From a checkpoint of a small mixture-of-experts model trained on Wikipedia.
Experts: 128 experts in each of 9 layers, 32 GELU neurons an expert, 8 picks a token, a softmax router, a shared expert of 64 neurons.
Training: a variant of SOAP for the experts, 630M tokens, 13284 steps.
Below are experts of layer 6 (counted from 0) of a mixture-of-experts language model. Rows are named router (the router's row for the expert), up (a neuron's input weights, with its number) and show model dimensions 0-191. Each number is 500 + 25 x the weight over its row's rms, rounded and kept within 0 to 999. Numbers have three digits each.
After each expert's rows: "comes after" lists some tokens at least twice as common just before its tokens as in all text. This comes from a sample of Wikipedia text that the model never trained on. Tokens count by the router's weight.

# expert 12
router:512487537508483478494532508505472493515472529489486506494455498482502477488520526515484494513441497457483525504537536475487465518468497527519479522514468525465475475458497486527552497517523462451503476467510513506519470521488468536526495478518501464514498520518506510491544509475532479465576471544541507529526484432468503513478535499493484484494493513528464521525491487518453474465488495516500494527467473519502528451480521510479506533483469532523521488518504528478469468553468524522484518486520540524510516501495534543540517463481534491470507498501519489508472513511492522513
up0:541459492480523497506478469504436504526463490494499478511520516475447520520481496537485497497497519509476497507479513468504513514496552500490521494536495490507533462495492481498519503487475509482478488493512519490518515516533505475504532511497521480497488474525536510485501487478542539525480532513470527504497505502445497427434486543461483499480501475510498523488511435502513531510488501539512431469527486504524482473528428502480470538461508526499495493492499519506503516498516511499558496467504482516517502481467523509527479497442461537544540461528472528511490499488511472466
up1:490511492470524525534488497500485484519480489498518460508521469466468507542464492503502489480511494526535491551486519443509449534472497540483497518506482510432478499504507462504468494506471543521442473519535491520462528491546511492481510515453507512509508445515466502495518507470488493485497471461505486469473495471516471539490527497500490508523474508529504519527505542529510511435542484492518467496546513477524545502523463465525526497545534515521489510525462442477523471496509548480506481516495512533489512486523479482528514461503524471502452514491507504518527485487501489481
up2:472501461498507509531454470483509518500502532522498522480468515492495510462476540491466515496509473464533515548548516457503490479479524454499473536440513486529481516466502494495492482488464490505494456553508517512491498469522502466493509484528525526501506486500558454518501491494485519498511488536482462518493525499483486504457476539539473508489515519480524505500513572510526521486468506500502479460504522499508500516513562536496510542474519461478521496530471531510498509496484490502524500520538496501478525472508468537553485494577508511515542484470503536480522460520476484477
comes after: "201", "| ", "202", "200", "199", "198"

# expert 74
router:496545514478498520539501499523494496487508537468488513520475453472514462464485541503481478492502512496498513526507481452480512528533471487509507489496518508509490492513497494513504521507486484515487504466509531519532473527470476514497491469523514473507518473484545522457545518491471508498526531477501489555490484456478475521530478465512530449540514495533502571512500458488441510495517473523532544460520519484503502487490473465485505466499467506475551472508479532488531455502529477510473550459498556495492533522456466508482485478504516526515489464516546472512486528535527495488
up0:534474496483468507479490471529503486476490469503516508461512536471474537497473493536499489488488491510484512522490503497504492537465511499519535518475494475496477526490498502532532501511442508504450514522509535481526497496492509529511526514502555521486493551496510511515495468502517526502467494539502533486491521551540525494524505493491469477503484494529476466482514528510510483535433551529522476499498482498453526492493530439450580452463447499494463500544491516474448529506532507487521499485521485501514514510491526466480493491498520528533532511473467480496472538487460493523
up1:491522502484506510503540493492465473516519524504537462470492468515516506486560588533519505505522505445477491524502451501468516498531499484507450530496480483506498521543492514512508489465491462500554506536544482518456528485511492485537528491495464487481504513477482504510475494513456495520497509495542461510477514500495464516421510493511488497510466493483502531498472497495552492491495483523474522516511458482490464557558559485535470534479515514502492525509533512512477512507504484509460470515487493503483514474477500505541514490530527500465488500492510475468474457524490524503
up2:512545527505477478450506478498487479515483531489532457479521517476494514541455530501481496490505500483522557468515491486488520462531497499506492490509524472541528448560493486508463470468516530529517460526500529522505503502488426494508554466516546518488537522539528523534502525500479501486536482494536474491515495470465423498467501505489475494524510515475481518552513500504496487495457522520546494467529524492497484457517509485513495490487514494462453490520500452521479504493513496526478514521490484454513452529521495495519509524511530501472530526485497487492515506493499540496
comes after: "–", "| ", "201", "200", "202", "199"

# expert 11
router:509500478534475475505473531540503523501492503492500510527466456506510520483531514484450480474500542521518520506464485496484517516538459505512527456510498491464461478481512536492468485477521484491520495491540531500504501530501476489493481480523535461518474492477499483505521498497496494483517468498457490532480470502475537518545475481472501471529505502504482504495480548503481500544506454463506525502463495515515489496479564468500465473474510534539527500530501488535539466502481512512457521447488518530518562518469465522433484466467537554526513495474517497532483513542505494517
up4:525498532484445468494452524505480505521470494545489509496511524508490497537469500504526480485478527514519475509466551523460481503494490436512513504518500513479489532494469507468431492487477458482528468509480489534503533528467474517495521477547527505531540436549495496508524487528469521498495485533526532488499502452497478512532523512488533506535525539471531474534517455482475520479510495516489504545488467490502519477483473497521458485512523489532500503489481483489520517502503461472487518512537506508494550538493558473508507510509456463489504475481497516519446503516519509475
up5:520496476491475545532490507436488521482495488531514501481497537560525503466538498494492514523485478500455517523515509513510530465520487485464509531534475484439442492520502514477477496526460457464515474486519497525548539490502508499490467479501513539496492474503508483510492532505514530483462505492476497523528511524512527517527456504541503479478499537497506524462501514513528492540500487465499502435516500538485513532498491482494508505488541510469519532464486495521501524512549489458442517484467496469515510501459527528534507486510482482501525463486502479520533554467515489446
up6:535515502476485477498506503536490505487468497516477517501508502501470545507468504492479509491499546497534474536454459502450506415487517497567485558515498492484502530527497506514468505440464461522466515519530551489514439513536452481465489504521491485506517470535494503478493516483531473471495471512498547502527494485504521484509501505500481490515474468448526463499487538515490458490508482487481484443490463484518504464533521514499520499531507499526495490532470497530468489503523522483523496472484529507539528452511529482487495482501489485558486514501477481531498515520487470512
comes after: "| ", ".", "–", ":", "201", "200"

# expert 45
router:486484506482535546494458523473458520534485468472503505527519463493484487478477491494514518514519547530509512499493472489494521531507476459507525495524522490491496515501477470500505454489476523475473473501494456505484507498505500452474488491538542550471520518504520490495540453465474504499527534519469508502475529465545496498522517506520548494543530490513530551514534506461476469529526515522487472499532500550472522459520449463533460490476481509475484492506448420475511495503515508532484510449507488502512508486482466463485505520511478534515511483530486525509516522519511520528
up0:480533507453501491498516488499499489454447455459506533546493492475452473492536524465472499452515516466527476502496473483486484542515471507560487444445469515462484488498479548495463527500514498491511527522482468485517525443494485486505509479491517475520521462495511465506494476512477542524489472499472511526503561500509491520482512475540495491483501494493482541505532494489509501484512525535475474516492517508492524469510496521479518494515489517461515551500494528549495529505536489477513524453559507475480479478502497526524540529497496532491492517482529481493509481483527560513
up1:493477537519504457547482504478499467463472516502508482492517486548513541513484536479532541467462488515578492483504475525548528456513474505509520516501495515489488519498514516505513476496523496486502493507468501509501508514504499474495485505507455544486523506542474510498518474468516518517482497463479504483524503462483503516467525503525523545493472474469489508511511455498498507480462507533510480499494524485503501534514507508448512523487513488496527472545473463500499505523443558488504431496463507470511485505512544518521493493533479560463540528487525509463553512447518533520
up2:482458484498505487470523478444487517523500479494520484490537469477541508523514484525482518491475533507487502492467512532503457545519516525479507513485490505499483540481454464496484479482450498474481512522463507452511509527454500509500509481496485477535460470494492527505557501495554542501492505513492523482513457499493513488480552507547518488468445537540471519484543486519485570473467522488496521489507490506472505482511512497493473471486474521521515472494471479568500547509544495534517492490484459511521529497499473515485463538515518517522517527479468513500549479523492501523
comes after: "in ", "of ", "'", "as ", "with ", ". "

# expert 66
router:514494492500451510496497523523452477500499523531453521466473520480511470460494518484524509528494468460472506490514542493451512511497499530492461506496446516502490514461490473524510497541538519498535520480526454528525502503534488526503493489540514500523510494488495471515545491488515550477474495537534506533484528502466487490483492535513508508488514512500473457489515469538443493479504512544510460520486491497500506445504513547487510509527451497454505486528504481495462506554461546508479502486525522514497495539507537563503543490543466498471494489513468516516487463488497544508
up0:505505470496497531527499493488511528485468516478483521515466513500501475487479503529511523477500551521547511502431519479487497480487507508531521527511484467510506514492526467510485512457527537535543456537530487452495456516510519547508545513472526530488502500546499459492481486444473493494498488530479512466461498462457462464463508483522435530485517522463497533488529516464497521525478486517541514487509481461497522504491520491529485501533458469507523476515509538519503505515549452500508505494527482493459469520533493475519497500499520513552493493511505493498489459553493485504
up1:526504478496491503517509547491462466542523492482476500489465525487461505480480484485503503488463497522493492484487439483521500520528491497522520533496509506505459477477494553484544477461493501488517450499525482537465527461495517490510502485507502499492522539542541500473519470511503524468518526491453460506554511467467506524544515545494502529489486487484523490478473518515530517493507471464455506510500491517423527527521500499530483517513483527525521521440477460519474517496490497523523465485509498487544497487515555467507490513542502522469526465526524513477476481490542503550
up2:521476471492498481467501496488506483493492553496475498478431475529490526454483513539472525477502477487475532465519529463514515469528516485498533517499529486534518529523512475504439481511497531511499446491478511497485458469456503481506505524490525458489497518533494441529455485485497513510509515499499465457485477485519514514497502495504511526480530500487470523483479517499517523546491502486549513479495534488524524455540507476528507507507498445555540569496549473497507487499498458517494559537535481537480485489503496514492476505512524506514467462514522482515471516510460492498
comes after: "the ", ", ", "(", "in ", "of ", ","

# expert 44
router:471487496500484476523501536533496526464491529508494512506445490470490484475532527509530514470522475493479512547476518498491495504513456541494456471512453541459481494456540489518496457513478474485505486466537476505531516535542475506543489455543461482542483527514472483514522490497535489512525483509503499525519490478464535524486521524480498468513493515504483473532516474544479461520512490494508517491469479495536509510506516533501481536450473521509482490537532516505455513529461530498487536511463519514477563509487528544476515471500503467449508508476541510521481493494468499504
up0:493471486470467490521509483502539528484511492517519505557513478554494488495460485524490549536524470489489513521476485508532501490483531467516484504495488501486509482484491538501437460489458490515504471501515501460498521517544499513495506486493529498501542480511516506522485481460474512476487492515489506492482517500525549495518472520521520469515554547484508463495479500495527516500528500470485507464483470442486524511510507521513535497448488499543483454506487474522521511485555503487451470498487515517468564448467504524486534507465520455512503487501509535494453573497521487470
up1:500451524510461500488456487520500532482498521497512538523465445455498512468463509512547501471480532500556503526473454498516479495498510463508492513491517481479475506445493535510516533515449502466484530514497521469500490445457507459507497542529482493510497519516508498509471480510529524521505503481489547499481469532510499506479485505503467531545491429541479437482492517477501476535503464547513514525483515498511519555510525540475507526498464537522496506520493498529509509490521541498509486479500495496466544470522482493490529515473478476487519534527538490490488538496471511486
up2:556520519469511521489515495472463549508543525504486492537482490492499491489483482506516474477508513491539511487512503513448494433539512509505489483467498553538467503544527504516492465499467527521493505485500500463480505529533513511506473464508490513473506489458497465497482500538502490474537513530529447553545475460507497487507516473510509511514518542557516481490515521508522498539484490503499548508492458463503521499490566483496497517508514494496514479513511515523493472488509473439506483557483497441507503519511483484521530520482500518520489495463441501501506485526534458545
comes after: "| ", ",", ".", "; ", "(", "–"

# expert 49
router:509468523509541540512463515473465533494458514498498501491522472461492472544476518495496523499520496540499502497524485488465534525527469484547490500496545495490505468508494489524471490536497490513504465521506451479501461497519492442504462501499499569484511504479519491516497474511469539515503542493450489452500516503540500508522497492557512495483544479497522510494544495452470513522515498505506512523506472523465491515501473488538497480469527509453439528528469455496509519504497508526487506456529558481494530481513469485505493466550522523499524474532521485510479532493491548490
up0:547526495484523514491526479479525491502465536503495485478497473501502553480513502482518489476481464520516461509524528525517494467498479538489527499481492519461471514566505491540486542465493470522495490512474482489510510520503469512499461473515509509536478529505530459494512516507538554520462493456510512498515472507519537487474509488500516447442448524464468490505478460489559541463535488512511494492516514502495527509471529495506517521506519494509522507573536472467456549512469489508505512534499467474489536471505496514508473481500468527496511459540480509477534522495488473500
up1:496520493499474518544531500493495520520504510512500476476534536469537483485486563506516483505491512487486464547485472483527464508518417472481496479497500497497487534545525513499462526505514483451512520505515544522530543509525530480459500497481498507451562489535456526504478534457460553509454483506491508513512501497486492506478535527502505517495450482475509506501506549497484486475528503527514533480480496487476474479502512487512481493500527476457503504486492509543497544515525506455511482485450486501489483486522458507480474448495506530481511533500515548469524505472528522530
up2:463499485463489525473531499505493515484478470462521493436519511522471492514463475505507506512507502513547545496495517484496497539484478488480502515502509512494483507490504511459502478507513507476540471505517513431487494490479508484518513432518506542485518502507497516504493508505523503512461493528467516486488513524508485469468474535510500506414486480484473473518538493478502532524495475515519493493518464496483501524507534499501548528512531522426510490482447479509496563520544478568483489489473536505494540509470525462503531548483521485482520484503531515472511470497470554500
comes after: "of ", "'", "with ", ". ", "to ", "for "

# expert 51
router:473505491470539546498490506496535534487498528496500493500517511469507558509523509497478485482524489504514507503491480515490538520523457524503490495488500484474449500471495525519441498501500480462496461490489516484547449528528500505490490457509530476530475501537520517493534504511519509505463486500450512508487467522472536509504483478507562457490526522537487517512526526461522535487492463468511548465485501520516525482526528482494442509457461483550503480517513472508499522459480505476481462484475522488504555480485519471479476523484536455493536504462529522522457541499511474490
up0:434484525463530485543471514469499541512488471537507491498522524500544510513496481518510476489470450497484525485537500506502506473522467512492508508499502545507459501521514457508494482507497462509480505510485517452516473445486535481499495533501527503513495470484523539536512469521487485499497460548474515501496512551496490475508516527488498444534481528526521505477508499473523439492537459464497492518474487535495477509553501554485521543466453497547461512499510468507494528516499521497538516507461520512473467519524522505516467520490494476476526541452479541511507480499492512493
up1:481527501489506522508517471493459472464502504489449447508515535505474504516500524527537522508466483483475512488473475491508520518504528494494499494552496474513536494454467508461449517480516524502477491505553470483508519497544512492504584497504529496503477524515540534501478528505506480558509507526513502455506483524500472491500518522485499509467514509482497476487477519421553493516450500466512487527502517465544498570492471497514494510534480495463519542489488501531481461476521472493472518473550510484488473485514513458480503513531501501467516512496494527495469514492518467475
up2:451501511474513534494508516524534521473514484537556466521497482526480516521514479472537558471517513525501509501493476465458508529535470469561497509533497503442456486551490477514510502513491504515477514461485498520433501533513509483505492513510483452476518482488515502524527512508484530534513529526517481489502534508527553511499448546493499438521511505477478522492500522477513469502526488516479482465502477469481532482474487476514457477495529484534472507495484507515490529492506537470496496548453469533469519516517518487510506504470450496501451520474479479467483496498491496503
comes after: "| ", "–", ".", ":", "-", "/"